config.toml
n_layer = 9
d_model = 512
n_experts = 64
experts_per_token = 2
d_expert = 256
d_shared_expert = 0
activation = "geglu"
moe_layers = [0, 1, 2, 3, 4, 5, 6, 7, 8]
router_score = "sigmoid"
normalize_top_k = true
routed_scale = 1.41
balance_loss = 0.00669
balance_bias = false
init_std_router = 0.0171
lr_router = 0.000596
n_head = 8
n_kv_head = 8
head_dim = 64
vocab_size = 4096
norm = "rmsnorm"
norm_place = "pre"
norm_eps = 1e-05
positions = "rope"
rope_base = 10000.0
rope_fraction = 1.0
qk_norm = false
attn_scale = 0.125
tie_embeddings = true
parallel_block = false
extras = ["capped logits"]
init = "normal"
init_std_qkv = 0.0287
init_std_o = 0.0
init_std_up = 0.0287
init_std_down = 0.0
init_mimetic = 0.7
optimizer = "adamw"
lr = 0.000451
lr_mult_qkv = 0.5
beta1 = 0.9
beta2 = 0.98
lr_head = 0.0131
warmup_steps = 329
schedule = "wsd"
decay_fraction = 0.386
decay_shape = "linear"
final_lr_fraction = 0.0
batch_tokens = 131072
seq_len = 1024
doc_mask = false
train_tokens = 1271000000
steps = 9697
dataset = "wikipedia_en"
Below are experts of layer 6 (counted from 0) of a mixture-of-experts language model. Rows are named router (the router's row for the expert), gate (a neuron's input weights, with its number), up (a neuron's input weights, with its number) and show model dimensions 256-383. Each number is 128 + 32 x the weight over its row's rms, rounded and kept within 0 to 255. Numbers have three digits each.
After each expert's rows: a language model's description of what the expert responds to; "gets" lists some tokens that make up at least twice as much of what it gets as of all text. This comes from a sample of Wikipedia text that the model never trained on. Tokens count by the router's weight.

# expert 22
router:128091113151094124066123075114130149103103125091138183090162165119114126105092135151119190131116145097126150146155026120180150095147112105123121159110127148112136179136133102118151126127152159152120108150091143152139148158074120132126134180091100058077087121109044168123113092139124096111091115069132145129141114150104094135073119111127129247110122101155144160154158114197138112121169
gate0:132098122137124096156150120141105142168181159060130152201064090136088158104202159167114120047117060174135095104111112141102136106135160111147150133146095116150121108055123164106098104108060099086135169135138097155070157170064162136125123131178134088152126080133141131121126055120080111113047081117087130164178151091112147139095154087124196161099157137144180161144079136157134120169083
up0:102097169141126123119200095101124088160161123112115137094124108103161107114168109062093102075166180155152151098147069198105153172136152122124131152153135159111083101129146176132147091159121125101139179148166127117120127090130157173100141145126124155143140106122138120180133112131098129174165103077147109099126194151061116134199122112140136060188107142130169085078069130073083117064170
gate1:167133136143150072110084116112081145141097076107074180076166175123105135026129146119124104110086057091177115117023116107131138079180135173141102127161073150144129079160115087169112158059142122124115127090125098077120167114145112134087043146136086182085162170147152149156101130182081134126105138134109106137100131185129148126180128130098048071151130089119118106122120064115092172070138
up1:138122131134109146107138167153088169116123151159094110107091138089119119132161109131128156146142224119068099081149129170154085166170137087088079119094168157182083138158107121158143118179129124126208167173151141123093130115107120137126119132099151110093118085124097135199121152101107148144168145106103159105108104126080140151141103132162185146083096111059112068099115155112142162091099
Description: Noun stems awaiting suffixes such as head(ache), act, man, book, car-p-et, and common nouns like project, album, mind in prose.
gets: "p", "anc", "if", "ard", "amp", " act"

# expert 45
router:132126165151104162071087089099118155099092140117086231126148153178106069077090131118126164095142121090116146165124117167164181111150107155101067140053153125112156119111152108099117108134140154075101120173123143155140157177109115157120058105128137165087108094119136152128083072162142171104166112121135149151145112152161001189076120139123144146080176131128114121150173161147089119124136
gate0:110185128197104096127064107122149098155130106153113164178091101090207107114115154142082068106087186147156141178100131136157122153139138111135153088094138117105169132153104114113061138117186077151143130118138146178167075138136106143152072120149109081165138128084122133092153180163175160126160147153073120136156133085124093113154142105171118130085137113136134163204122129119185091113144
up0:159147111150162045153103091146125134135110110166079135153131137113151113134173127128195135136113110123190146089092143113113146124045162152184135127173088136120173111198191088137108096069146164134106144151155134082149094122095068126111103146100183135107106103093151084091153162129112200153139132135086092122149101113116134169170162133157098121100096101182163134102188130107098147063103
gate1:143117125097060110143104145149071101125128134116118103124124125125161121041130134110161124099096118122144135097180144160182170105126078147077091145167076097142139172113125164129174172177125111141124067141130127143134138120165079111094078111120125118104029148161194179133145069067108118105157165157131115155166205156133128134139217131140163147107188093145127125133144162136145166137133
up1:114186137144121179174092134084137161125160157151124139111108109092155095105163124165112153179157087169068127153161165073103101136091176104119144153065169130108152117105098107159097103127130118117113105117144116160173166149111154124175181101106163139140191081139136062121118102158136093112151120167116144125132097123129066140085118107104152117080167161105118150126140152094109104113152
Description: Determiners opening a noun phrase after a preposition, such as a, the, an, his, her, their and 's, plus capital A.
gets: " a", " A", " his", " the", "'s", " an"

# expert 27
router:112099130100090127105107024118139151118128160094123177110122122198144101106059171128120138109114133093131166169154155096172154111117117094105100122108134121127138147134150108100123114146218137093119127129114113160149153189120142177099128179133096128107104147111138181140083100126148185138160111100116166132146121115124086116112158134103139136103148130119120151180142113158080137128183
gate0:143130231074128119158085092115090163143122153105043145145117137075084133096085127103178139119110113122154093131148115169130092088114119137077206145088140083115135168132141163113107145099168136164101120159133145140161123122131147118085166115119152105116090102150150123156136085151093055150093126196171080138145141084074065112084141150132129171114122099175165131164154123213159155107199
up0:115099097183117128158096181130169131115153173121217135152119145133215177101139140148143169177129132135150201085103155128091156149155131132122109114132158124076139124143158130083132077155068088145084149157146117128084139092131136141177164184121095154137186154109130145091046094099104158098111146064111145124151080172205138176204110108171118086162103122099113127173137097145087143136063
gate1:102092100162144154144159120151147112116138107088168100152111112198097120106093160139138137122143151148113173114120144099127161087162163133168076099160148110042163177153100080150134029086074165212074127091152148142098140147124135144132131169117100098060130137116167163127195116112115112140142118101167102188125132090157140144143163037092148104135207145093107116211109088180130015126106
up1:071143127142085051117178119130087168102104111089135188158183176158148136176087182130129133123101146092129148117170120141121121117113162090191160124157139128134144158078101141125110081085106097141183163141165121084099142097104160115158119199150130051124136177127125083177137157113136128145106104108155174054118033128152129095080159124181081126115177180113105061140126134107140096077159
Description: Single capital letters inside acronyms, codes and abbreviations in tables, such as ChEMBL, VakıfBank, BYU, LF, GB.
gets: "C", "R", "M", "B", "P", "T"

# expert 13
router:112110131147093120105127055126111128132120167105143255085137148134122097120067157133152202121102129048119125171122089128206179147153129090109118195102128151135134147110110136086113077132234120117116112139114148135140129157106135155136132121119123119071118095121082150117067092115135194113123131164130123130136115127136063161093158123139123154117134115140111160129157000189109120136166
gate0:145156066155127163134110166099156109103184122097203122044090146175139145098204128103091156130092162099196159149148111130149148154133161145150129124116098161106147097145096141183185143110155101094117118139157128054143148101103187119138127128105149111126176125135075093072139124141180137103101144117100133191133131145132155182091139110107141108132107097148126203124152112128164106109113
up0:093122132047122049149112110078122114175082131114078114105193135081081105151092126182098142145188097148103114191064192096100100129139134133120129119117135090131144112110143181072059118058179161117118140121114154146084163068150134173106125090051146154124172121082077125178181103125148082169096067125118132147111157223100163154113143188121097152110189121136149099166091221045159094165141
gate1:111178198082144162099104117127087138150153126196096181141111122079103077085096046126099161122127163138124151124116147093133131070087176129145118153141053123112135165139163156123167077141108090117194166138125133208166144104106113138117131151147130099147111134125156088142137132117147097099106123141120177152124160133164131131155149161145079065105090099155179138100124096121123158082153
up1:118174143130174114132189139161099103166137074128130104116055117077148087130159111139055158180167158155137146132079142084155090158060122102176074132158059110093138140127134217142088078166117121066158107104108100146107102103086141128193107077137130182148168126133123115138144142163124120119131147153163127183080136194138126143150131134090074077106083158179136120113117107156149121122139
Description: Digits ending years or scores in sports tables, plus competition words like season, Championships, Cup, tournament, game, election.
gets: "0", "6", "2", "5", "4", "3"

# expert 16
router:072129129086131128104073037108151151139101128128137166117136137123154111115088175154123141116139140091068142181121094145169154144099083143123123181118136121123094147154135088076121080146152164084108106151154118132129158153131101136147127207100054125122061098082135175112087113117118147116167145087100171132148097112160087140109124152103166179087141073154154153159172093138138133124132
gate0:123151175131100087145107054143093125157138168057123141126119111155098111144119124100125129088127109109133122092122163145147140174120121128131104093122138095109080183138057132153084131101132067090161094168133121175145122232184146127138121081079103106109148184087173139113155080120105126128114069164122109103136111061168110141155103198122091086157068168141096121102128076078123184078144
up0:159174132150120156142075130113150109104136179089170102153151140160117141098097126141172108186122141121134118078156170148155103085117134091154142096116119138155086108171055110176160125086087109138104152178089095186104130126150124146165136116000103115174091175084166137119105149123110152109167107125127148171143066129139115201133169125178161121102106125157141137094136138138097147146119
gate1:150113093127180166081109077159097116054139083091147126146112102097155143126133088160126145149159117135171097133163133158133093130139106135158091114136107086124144137119118148118169189107166133143075090145115111120095102132121128162118089062132093117156174167171142169063165126122093087175145144193090255125194122149137109112127124160137142115130143174148079172096167111146160174106135
up1:099129178121126114116161124179119132154161065141144110135063123135172161072121135102097068096120177143111168160196122196142098103137088122119113167143082124096108144092100127116126156187163080152123169092105130137113145117124091158158066115125111149099098174101097186146165114111131182109126101155140172121171146146118122103132124135089109191195170090180119135137142111134164098118132
Description: Word pieces like b, n, all, ell inside names and compounds (Blackbirds, Sewall), plus nouns like turn, own, age, tax in tables.
gets: "b", "n", " /", "ak", "all", "ell"

# expert 36
router:109129131105069136115109045101127117098137160107069187144147139177181109097006122175152212080128150117058140133119056132181168139140089143107164201092137122121143155107142114047127120123194158109150147158068148141158148176085074129128099158118109111124067116124130138112066104098146122148157134142131158164133115132113099119100117147128112205113105082118099148155132020186045152122119
gate0:096149126150183066120111084100161157153084124112067152171107123184157125118155141121139126123090022102088111108149119102122095076153135162153130138157129099121083184130112109085135124151083131114139153120168125160182101087137126169057148136094105130112145088092114127157121143135103156164148118170153170120131165121128138129116107154106109083132122098104093150136108094152166119087150
up0:143139134097149097106206100167134122123129096104087158120109115139140106118138129113160112119127122113106133071092114134133084087149183118081130092151075095135111116195136157132126122124107106106124171115119103145085070137090136153081115130116083144094122115130107095118117127129143161149119116156157116150171171091160130089101088126134116090163108114133116176152142128135149133120083
gate1:102180181155165071140149138111161089126075084141098121189167102111164164123106138114099209160149149167123132120169157104129106146167116209159139143127093109030114171084073125168153094079147101141142129066113086128107115130126098150053108120091141128140126123069149146128147184190176110118162105105046142199146130087155173126102121159162143117141162137119108151092186156106115148171137
up1:131093188103133101102071177145183098161189136110112127130141095052113083150146124155137071125129135113117155140158090122131135084121107134133124088092153181094091078104219088094152147151147097132120089108092125193077052191157153155140061144105095110122133076087090122145131127181193162098061146105138129122116107098054090079102128087160150143112097120143149110131101166109156119161058
Description: Verbs and their -ing or -ed endings in narrative prose, such as found, support, visited, killed, bombing.
gets: "ing", "ed", "ond", "ating", " found", "ated"

# expert 7
router:101147123141151126112154078082129116112101163093093204137122161147149074086132146129130175143059155151112147138100114170170180108149104148088176111115153152170174178149155088082155071090108120127123138152141126159189164169066114146136143145075111133054118102078122166110084112088171165137143111149117141165098105117133147128092135138125164177125134095134116151153128082228064133102123
gate0:148136129110064116085143092111176152154169105206178134137154135107173135104079124124126119133163159122097118100098071206150123138133156144123134137108152164154122096112136173085097135192136123160156149136105129190135148104110105175169135120115089153102145136131139143135114089074163135121096119099085111144123147118166060151103161104155112137143144107152143114209148123181125100145155
up0:091127110163111109132144136032066145111138134192112167135138085093132162102107083113108176089137112112114142142106143143164120116147163090055145079163234145127120172107156103143107109120111099154177156149162121182133135131100078137142083107180127109142133177155130155133107128078139140090142113135156085131149149170162093117128188150111096110129061144129199103171180146110209134097106
gate1:099169072123134129122128097113151186187070204088117191142155147160163093086136123110129184116124132130152148158171092120144141147143147091103195079083102142146164168168170206104094160168134076114101065176101168101132156159108073098096110161097124207057187169155116166136138143154187146148182124117137186159168146110134136085137172149191109154121149099178131062105133098127157074091138
up1:086133079069171176176142125113084111109127157180093132117115180143045168059185158141099107154163105184091198101115154156148075084128136097091114114078187098170144114091144122124091180194124111154113104147162197118161133151055038105125157159090084153111088121155116133152114127152149127124133150126129146078153127183144131094132173133143078148123120091155073141142151140111142095134071
Description: Word pieces inside words, often the second or third piece, such as ass in Cohasset, end in Agenda, and in Normandy, ent in concentration.
gets: "ot", "ent", "and", "et", "end", "ass"

# expert 51
router:049137077184079135080110063110113144140137153068113188112146128182113083136109153149166167055102142055089171171181094152166149147134104168113135170116140141095157111119141099135124093177132154167078098144127160139147140185125112143149096161146028121061095089157142160120083133095113131155151113121150097120150062157137111149076133170100141128100131103157131127167113067094101132141132
gate0:090144107180107122103196096093095138148130112190145102168137119171151112063173090158151135143132106054065109081087080197151147131097134172103131153089116174119096116139102160115123122187124140113087139115134124083201124191204090069145112143155121089092124157092123112110123129133125121152134105090079119138133100089109100102102132155201117094125190167129106096130151075103134070146114
up0:097146098211108135103121170088066153140139157116088089107139118101151165125157069134112151101105121061097093128159105155122146161161154101153138152059159158086108145107071106082137147111113134076153093184153130118100154123194103142172123144090172155041076143121131186125125130154135081070095135086113103095167080108098103095156169121149097157180120154141125148118144189102153134103153
gate1:102101019124134192103086098128153074142114101078076080134142127162124065133062153092064152107127109080099154151117145118153111134078080107097157143151116088096124185170156112153166134131164165151153160146130120181146129084169090122085152122162103147135098060104090089168118156102114110143162104127065069148142164152161111087160058130141135075167181129114150126108084095133099124081082
up1:179075065143135139119143212137139077163142090169106100121130116110119153173133172140098144145134128048103141118152114145137104168060140101056167094076165138105102129075157079136140142151149119159102123152122113161104117126189147105103108115135092155142118060124187114167132144110103180106099138121108128094115164155172143132112133129122086088151147128155158150128121140135198163130051
Description: Vowel-led inner word pieces such as y, or, in, a in scientific or foreign terms and names, such as Polyphaga, gyrus, Binomial.
gets: "y", "or", "in", "a", "ah", " Th"

# expert 29
router:105070154126130081131127107108109140129119143110129231132142176165116064084101165134149227089146132078151097173144064133172133145153116133094123171118126178138118122114165133091121121139226129114141111149134140149171146157130124126135100135166104135094045108112132083111112125121145131151166154124128104146134113144163127131119119131133122158102138079144108158148129006147079123165184
gate0:114126133090135083199118069142149122090109157127083142121132134157164081094099092120098132114139153085186111165103143137116156201130131118180111091128121179156126115122178167161156130140166163076103128096141140153146073146142097116158061100169143146134086107099100116159161110110162083131108150109097135162085131133118110073135129129134182152116173095146130090115139125144095130137068
up0:119184129172141165101080135104162101177173149112127157137107145181134117141126126155097051191093096133118137203140129106134140135152127072143093142120103065113107086196095140102208053157103156151141091124107081113132135185144143156150127162137110130116117182179170162137095072161149157157124087144149135149122123152124143122076103119100211110111110166107109122131130163138131102143112
gate1:132125145154164149139157160127141102066145098109126099148077143121115173171175181133091078090161142108141158136154164168138111103143132116155149149104139084101158108102095101157126130126144185139129199068210083122165146093168096112114104172092097141134145138069139112140072104144110134088143124115143180112035141166149146129101074129091068148125111165094132093158165145120113088143120
up1:164103088101135133131183090116152085153149108168137114163076104104170144105096123088126160142086117135153099139127177074135124101133123134147132139144141164140120142049103129164120104159096227146131165130110161126070101108128175094070137117115160116133075083127111104180115152074198151155161106136149088085131143142092189107138064110171137079153185162073082158073148174073113208160077
Description: Adjective- and participle-forming suffixes and whole adjectives such as -ed, -ical, -ated, known, public, well, early, active, often after was or be.
gets: "ed", "ical", "ated", "ation", " known", "ive"

# expert 20
router:099123138133115113095087051103112111123098137090073237130176172186133096086053135120123168089107158077125140158137125144197147143123116116094139144109132112113159188133156103056127144111202149104104139150108136136108154185099118144134107159133106103061145096134123120099095079097136182142127120120158144156179113137128067153098139139108114146125135102130119171146128077182103110130171
gate0:155124157083193090148152135140110155077155119106083120129174151169128121123155115133113145092095129125180060106109103122128148127188134177081143131159154117090113172153102173093106138116159154160198077135095114125123117133134112114096124109115151124092142167126118168080178174063105186164099143126109139080148182165109175118151138207126132154138138197135153142081141084076116125083138
up0:132152134066167079072137105161099110134119178113101137126148161081129062078110086108123084139110157127131106095158113130116129158124101094129117136122126089151153112129112146176103127107116027155101112091076157159098122166139142124123091159184124196128135140195090148128118136083106091103159139116172115096147181165138098146131117167183109133144119101117120066199095132157095123148161
gate1:124118109146172130125113119154089115117136163121108200079172126173085108086214133120154144121078070174146149088148144131177110141147141100115157145139124147144167132098115144105120101123145100068142145185123136092116071152107083109120142124138121122166139140139116155116099125142116082113119192143107100167076146107127104129182166076119075099111050140123182175105122107129129138102065
up1:169157066128138170167095143138102102255152116127101109128112134167109154153136145093072135057159123189068133075153173155113161173121134123121128133110119149138169161147141125096131133151147074115140117118083135128118111128121158137112127123074077098160128106107194102099137127118142075134145069120119106049095146111215112131191131140096151111106090105114149119165109133154182123131127
Description: Number tokens and spelled-out numbers in sports statistics, tables, census percentages and measurements, such as 186 yards, 175 lb, 5,000.
gets: "1", "2", "0", "3", "5", "6"

# expert 58
router:109129140124085140061124119104105109120142150101116110149142156167139118107110164104146125113108170123144121164170095153172142108114116153086122181096089143150154144120130139089152092162149126158133099160095113149131128160128077147131121160145093087116091084083115156105092076128123134138144165115142152136159138134149096160070120154122177145105129074120098110154139093145106132119142
gate0:097106217147177072036100124172087159107128107155114162118130168167083143121129129143094181112135057132219152163106148106145121161115102109139224183112124169131085134131087155143094103116096088082110182103114161153126160146125141113113115091066158097143146120184114117161110207136129138120097128081148093139130101163097105162174156120184136123134122145149152141112127113097074139114079
up0:164125073168140099134143139094072120188134115123125123127192131044073111123130155076127104143124145133072114156090098156160134128141138119098077099137144114147171097182194104128169113095162088141103142122107139073141091176136140173152142170197136150126082118055092091117106083114121140089173113164087182128101131134185119135124097104108081101123143093126133126171077116118153120156183
gate1:113062114130114060130105080154113155169120110152114147124163119113183088172173117119153177106056136112120108136176135147146107133148156128149080124104166178099102151092114130029098149166135137182183143113101157122143091172101165154186100166157131140124106123142146172124108089143187123125115127107155082119125123171157118090111126129122113129083045085146083141168109078186168083120132
up1:130149109138089212151136110099113118097123147109128099118084172148136169065099128111139101155214068110090194100100133114109112088105118163123159157123108115132106114132151077186103174129121059104104175106076113110150139164164139128077153140137123096104100128115076059100133112041119144106123106182062155095183151099122110160178094140104118106127159108087116126098134135143101153148102
Description: Syllables inside personal, place and taxon names such as g in Degas, Rajguru, Hegar, plus name starts Jo, Pan, Ari.
gets: "g", " It", "ri", "ud", "arg", " She"

# expert 19
router:087078141148101147079104038130111110115111149101104220139169167144148107086047177114134216108114166078120147142136131148213171140129122137096124164121135111121172148083100126054121091114219149129111142158094152134149155178090096142115118145144097111059130130144132153124097073104138151143130132123142125110140134131133084159080143150092139108104125108123103163166141038193128111115153
gate0:153116100201131138159163137125149103124145136104127185115151182165147121122101163131127109172110159152101088098118110041160116113147077087194111187136012084097141173095127135151107113106116161120135166121155142066119088133152194188086159108104109127140094146186053070054191114148190113123163177080104113127124109150139089088047090163098158102110174122120107177143135120155125107123099
up0:185148149153133175137119156151192139133134075175102145124134177098143172089147124180212149085124123127020122077136142111122120165119131146054210121108135103159105122118133150189168130118136126146181139119123145161084112122114076111117136132121143106108136150176159157094150123144096106145139075132129131140142130100088141177181167097213137150133101152179142131175110155175153108148170
gate1:117103190097088169084117123104075148182156189182178091162100084117033106109123141129127149133179164164091193133171139156177146096105109069157116112088146114124133108097143135113185127112137102185100089070117139152186153143148136181161161144160104116192142073140122140168104155135142090066118085151123168130133081124136099144152092118160123130106075138149201136167131149163147131090106
up1:118123149190131120149158172096170135072070062152158156105134186174181121112109144119116121111046103115101094153072111102053145099143142148098163094177083184146094168152107196183132126146082208092142167132153131118107114119116093136052132136132155150148114140109126124117153057116126175216190178100105091147126158128123166154127117115151096094077197081106101114135148082112129176126145
Description: Number tokens in codes, dates, measurements and statistics, such as ISO 3166, 100 m backstroke, September 17, 1 draw.
gets: "1", "2", "3", "5", "4", "0"

# expert 60
router:120135139141070130131178052103106138117124142088081191102192151116137078111054168131143144087047126099103139154149146137164171114131121112092109165111115126157192142136075132076132090129165210118130111143091107117198147172112181152103131160123088115062104105084127115093115085155133145112183103127138153154168099131151013138067129106101141155131112152129144148166106077153094125126219
gate1:141157114051104102113110098083110091122114183118124156133091131145131146118087115165132168178132153129123124121167124063144207152143129084172124156113081118051168172092097095141084139125127163105106156163180043147134101121181067138101154166145180116143087108120088124107112117175170102139175141122179121150087073151143170081157059137093149140132129172111095112147096149106112115170126
up1:184123152179113086156170127201114133163164096130136146170161134074123124061134115128091149092130084159131104143161097147153160066097096137145153143116067132127126105142140120114121122124115101169110217114174171133166036129099089107090099185090100054184099068173154074183122103139130132130099144140106128129161158160134083111167149123156119095110193149172149096139136111134179105094131
gate2:111085118163097124116164043141168112140113166145100173125150197079108101142157124075169158120100098138135087198118140192097150128122093097123072138082145115139146147131082091071145131133108081095153113081130137148159080180192107144132144107140111127137066125157128128164157098166093117081180144138093150126124081168184155133153139125158107131115152143136158117148126123164141098086123
up2:101056128092174119080150110153127140124071074168131134109113183091107162150130099169120146111134064122155128174137177088104138143116147117064144102107115112066061100120105072131157143163166128103209127166168074157142086137146158101185120159118110129155166143127127143118149054109117099086119158126085122066114081117092101125083113119106114161124159102110164133138154166147185102150134
Description: The letter m as a metre unit, word-initial pieces st, dis, per, reg, and "ol" in Lincoln.
gets: " m", "ol", " st", "um", "em", "M"

# expert 52
router:121095140151138116115098133146155130117097141135091251138155118179142124094156207134132161079118106086134132177149093115170165123130119097083150178086134130089175154128095132079138112098198160100117114145123152146173150186104118143131085133077072108093098101081106128107087076169157142119120134130140114166138091148164094194065112155108169186078147129160115135164180002102105127146185
gate0:066168130139101134108155079140118127174122130097133121150174158115100110133143085137076112165146095106117096161138104166138180083162111076177097139130083152118153131113161159109163125162134132145112110131112102137102104156108086147121150187111130109120135140114066106129182052108195141161173146108162119137133132160065118088133117178138111167102116112145130134141084162162105152108173
up0:152167164174065178143171159123116083098157146124122107096139092172078112136161128146149109218120150122156145123125129081100130187168123104169147123142150143154145143148107135135101063141168138137135162132126097142108066105084079075108098136127153131127157147166083108071145205071104156123129156136083124177162121143169123087132165116136118105127085123131097127139168148123123148170166
gate1:175096138147147170128143144119106184138141092085124086125115161097100104156134135138135138161126151161128127141116121205130141113069106116117097120106125095200096143102122139153125128119157167121115154132165106081116105214168116059123112157108147162096040149123122168081146151139168134137149131156190142115101174144121180148177159117128150148126165099101133104154097087130145141147135
up1:164105111082109153122151139140116140139119085147178104105135081150174177164150193160129137125153139103148163136148157086136127070135180107199125134076156133177101131154095161107094182102074144107176075156168159151165121124067177151146107136082147134082114129109071178127131132115125146136109105153135148140096120168165179147168149157132178171129083154153096117092141156101111129131210
Description: The word the/The and similar determiners (its, this, first, second) before noun phrases, especially after of, in, or at sentence start.
gets: " the", " The", "The", "'s", " first", " its"

# expert 24
router:121117176140086145077148105091142142095119115136103157105171163143133121075051158126133159074073147031133111132118146129171125151144123132107125139106102102155154172113112094072105088122178105138083123143133136164178134153137152117136157126138117061071118113095110141117103122148156138101157129150161160152143100113156121103116126098111170108109127100146107150178154072114066100123123
gate0:137150108188157125099066145163151090123129137137137160143126104133173097152134115133135144139116145138130117131206135150122124121095145172078113104140175110129131218109118121096116103202103079119157125155178131174148144093138151088146135079132141085105088070083130129111131141154100112095185096131120131113158148134132150105086050118089154154121161148104051154124133130130180115165170
up0:204151156063112129124145057099100066106162102170086125106155110129148167149138146120126178079125145109136129126103114082103110121182080191160051089124121148115125091155192144170126163120123187205104184212039202128167141140132105117125150135127088146095117109099126099134101099149152118145118069108107112109112124180124146150110153133125113122138116075099120184155138146127103092108130
gate1:167132128083163108158103132136140104193136110072132076090121153087111082122107166160100118070144155171111090124141117109167137128179114182152085154126131166148078244143093116083181155202105200144100102075161103124090101127149112115120164208113161164117114091127123112137141102114115131105077136082093155151098107103159142126097107104091147134149148141162097200078138159172096173094158
up1:144162053212182148126103167171156076152132125149154156117093144103097129091158191028127139146165149092103105156115153181110181109029124137171171106134188131168110130160175144105131134132131094150163103159124200082152112120130140194139104052116099141082140159120130157130170173091107141095154175122073130144109129172110151176139106117127110135133112152116132123115117145109070129158131
Description: Vowel-heavy middle syllables, often in foreign or transliterated names and rare words, such as Gulf, Maung, protuberance, brusque.
gets: "u", "ul", "ou", "ra", "te", "se"

# expert 14
router:105140079118107145102129096083114111174095147109119166102167165204134145104069137103175214110148124103079114145120118145184122118123154133120143155139110151149162172134090098055158133113180135110113123126130141092149140186082109132142083127082089158131123109116119126110100070099121138133157107095159173156166141116129105206097142132130131211119163091090140177162118115185109124101143
gate1:135105113091100107174173075128132088145045130144133148189103156105181146084134098147089143134132113074123123139159144119155156043122148094108128165105128105149177140111093065155124121201185118028119124162162077143117110088200096234118118121107074132079180115103176187121125083166121121095166109046139102110172085153157111138126120143112158122157157158116150115095129092120094120137158
up1:105111136143149119140184139110106138099094052097061095124106067105108150160088163167116124096162040158161151129120128118136145193140123134127185110081138132126048130157165120185104138126104118125106112122206141168087135138173131140131159127151151182106135142107130065105127171092060155114100111088077069143176140122143155108087078134092120165137150109121127209138107112176176107113098
gate2:155124140186089104146094132172149095095124131125059125149101163104125095088111162170174118129101148146082104125124058113153138077116024108134078119060103124132085116127152082206129148089146179132144138167095114145152174192133086088086150165139140111111164116088071202136142101114129131110076136052146181146114139090095119116128137139138159128138196127158132171164090095146158167136078
up2:146158062125115101156105135149134106158145094155122096142149139173116102094139194140135098119071145136137126117108132122131051125163018139127107080019151191076126153134144000161150148100091185154150146200114155070142117144127093100130149137138090096090158097080081112137096086135113030092143077126156141130053145136117124122154106116087132100129159172119129189145141121064121147151116
Description: Accented letters, Cyrillic, Greek and Korean byte pieces, plus name-opening pieces like Al, Ab, Bar, San, and table dashes and dollar signs.
gets: "ur", " Al", "é", " un", " Ab", " $"

# expert 33
router:097129132171110170093124073126122152117125135079119164090152161156113123114023178158105176072064152070083113148136097151179159076111125121100118144091145151140167121111151133096111103132161149103103182180138157160141151198133141158156131133142079115089072086110083189122133145122173150130138123138144163179098167133107060182120118151127113193115118108181113146130139116224073104113096
gate0:103147154094171107163120143197055082067137135162144130178142110104121129151166143135143205165154097108175160167128137178117091140206114143116151074123132098112166191128159120163105144164124150082142107140173150148089172112157106156149058106145116123116139038104121148123095157177114110109116105136142213109095106105106116156072185119154151127108091158076133117123115087166127178102138
up0:143202112129124126130149118130172143148063133147103135112166157159102096120115138137112051161090137128137056162102165127118213102118133155189112110110134083142139153196145097101079107107103169078166147130127069165162208104110144162120139066113088153151110142186119124169145138138151191180133130113134178158162170131143159108156096135156132163119115199122066119070146161156164128161109
gate1:164102142138101128201159144171125137069144135084122120106077120084107106168053111131194128145189154119098116083198085099102084142134145117074092159197185172079079171189129071146106159133136161123152060074118129108170136123082137141108172127125110114084196125147125152136103098083134150134095136143104140155157096115164127082112127167157146109067107143119154161118109148132169078147091
up1:101146160141089139097135180160063119107123128086139137115080153120119071096076102122138126095126141090121145061146140122099129110096072077125109141124113068096101085162147135175139098122105132125137112168134096097098105165139198163151137107132113109127079146106098135102149128072142117111132094079141071101207108165128088078164102189172148090096067086146106059126117145159207127139125
Description: Early or middle syllable pieces of words and names, especially al, an, d, and prefixes such as co, ex, Re, trans.
gets: "al", "an", "d", "ap", "es", " al"

# expert 59
router:099119133151101150083098088129097123123128133097133201076150151150116097106090149148159146086124152034115114162123094169172136150159115137110125158114149142111174124103151115085105081138170155146106103175110159142118166180101121157124112121139104107090048111119117145146076124143160157124117128123094158101145129154131117142056123140116174121131119132158127112153170025145084089149131
gate0:121147137133202123096177124143111145171092105094138150110170090099182104145158113129149115180166130107091100111140097218085098168139089148136159100167160135131166109064176103104164105146145135139147162086083178198113108176079097104108144113145130158138156115120128126167112135163128135145111142128108131152162045162080156094106130161133131079071119136169154136137144115101106118146172
up0:211133154190125166127125141116139128186127111122117104130102131128157121076103121075138106142070146201157142161109153157117112147145075126148195086139092175146135153119109153156163181111070117176123087124128180128127094133123129130137136124119151120113121049056152088116126129116135127122113109067114043123122068131133132093085086080161145143117166117144148192183112128134166127148137
gate1:251088036182135192173079133160147138143174172130095141137101111133117119124102078142177133149132174149069163143098120110127106090141046195121099144148111101098128180156147140144137120125134146127156110189103103112148082108128163102122123098165057091188166122116130088135150126107130127191160125140141130134143168080060115247164119127102103126126173152109064101129127054128164144076076
up1:161089124100140147121101106160108147095134102072075156114084162169102180121099141116118104102093163091160129149136126116124092121129161195143109067175068092077092104218070103127103095161125138104180101148234116110125119135138115124163084125166146152115023124101137154114139100153148125145094137101065144152094112082144122123098077086121138178153159085143090099092122137168182156126109
Description: Final vowel pieces closing names, places and taxa, such as -a, -i, -ina, -ata, -idae, plus country names like Germany, France.
gets: "i", "a", "ia", "\"", "}", "o"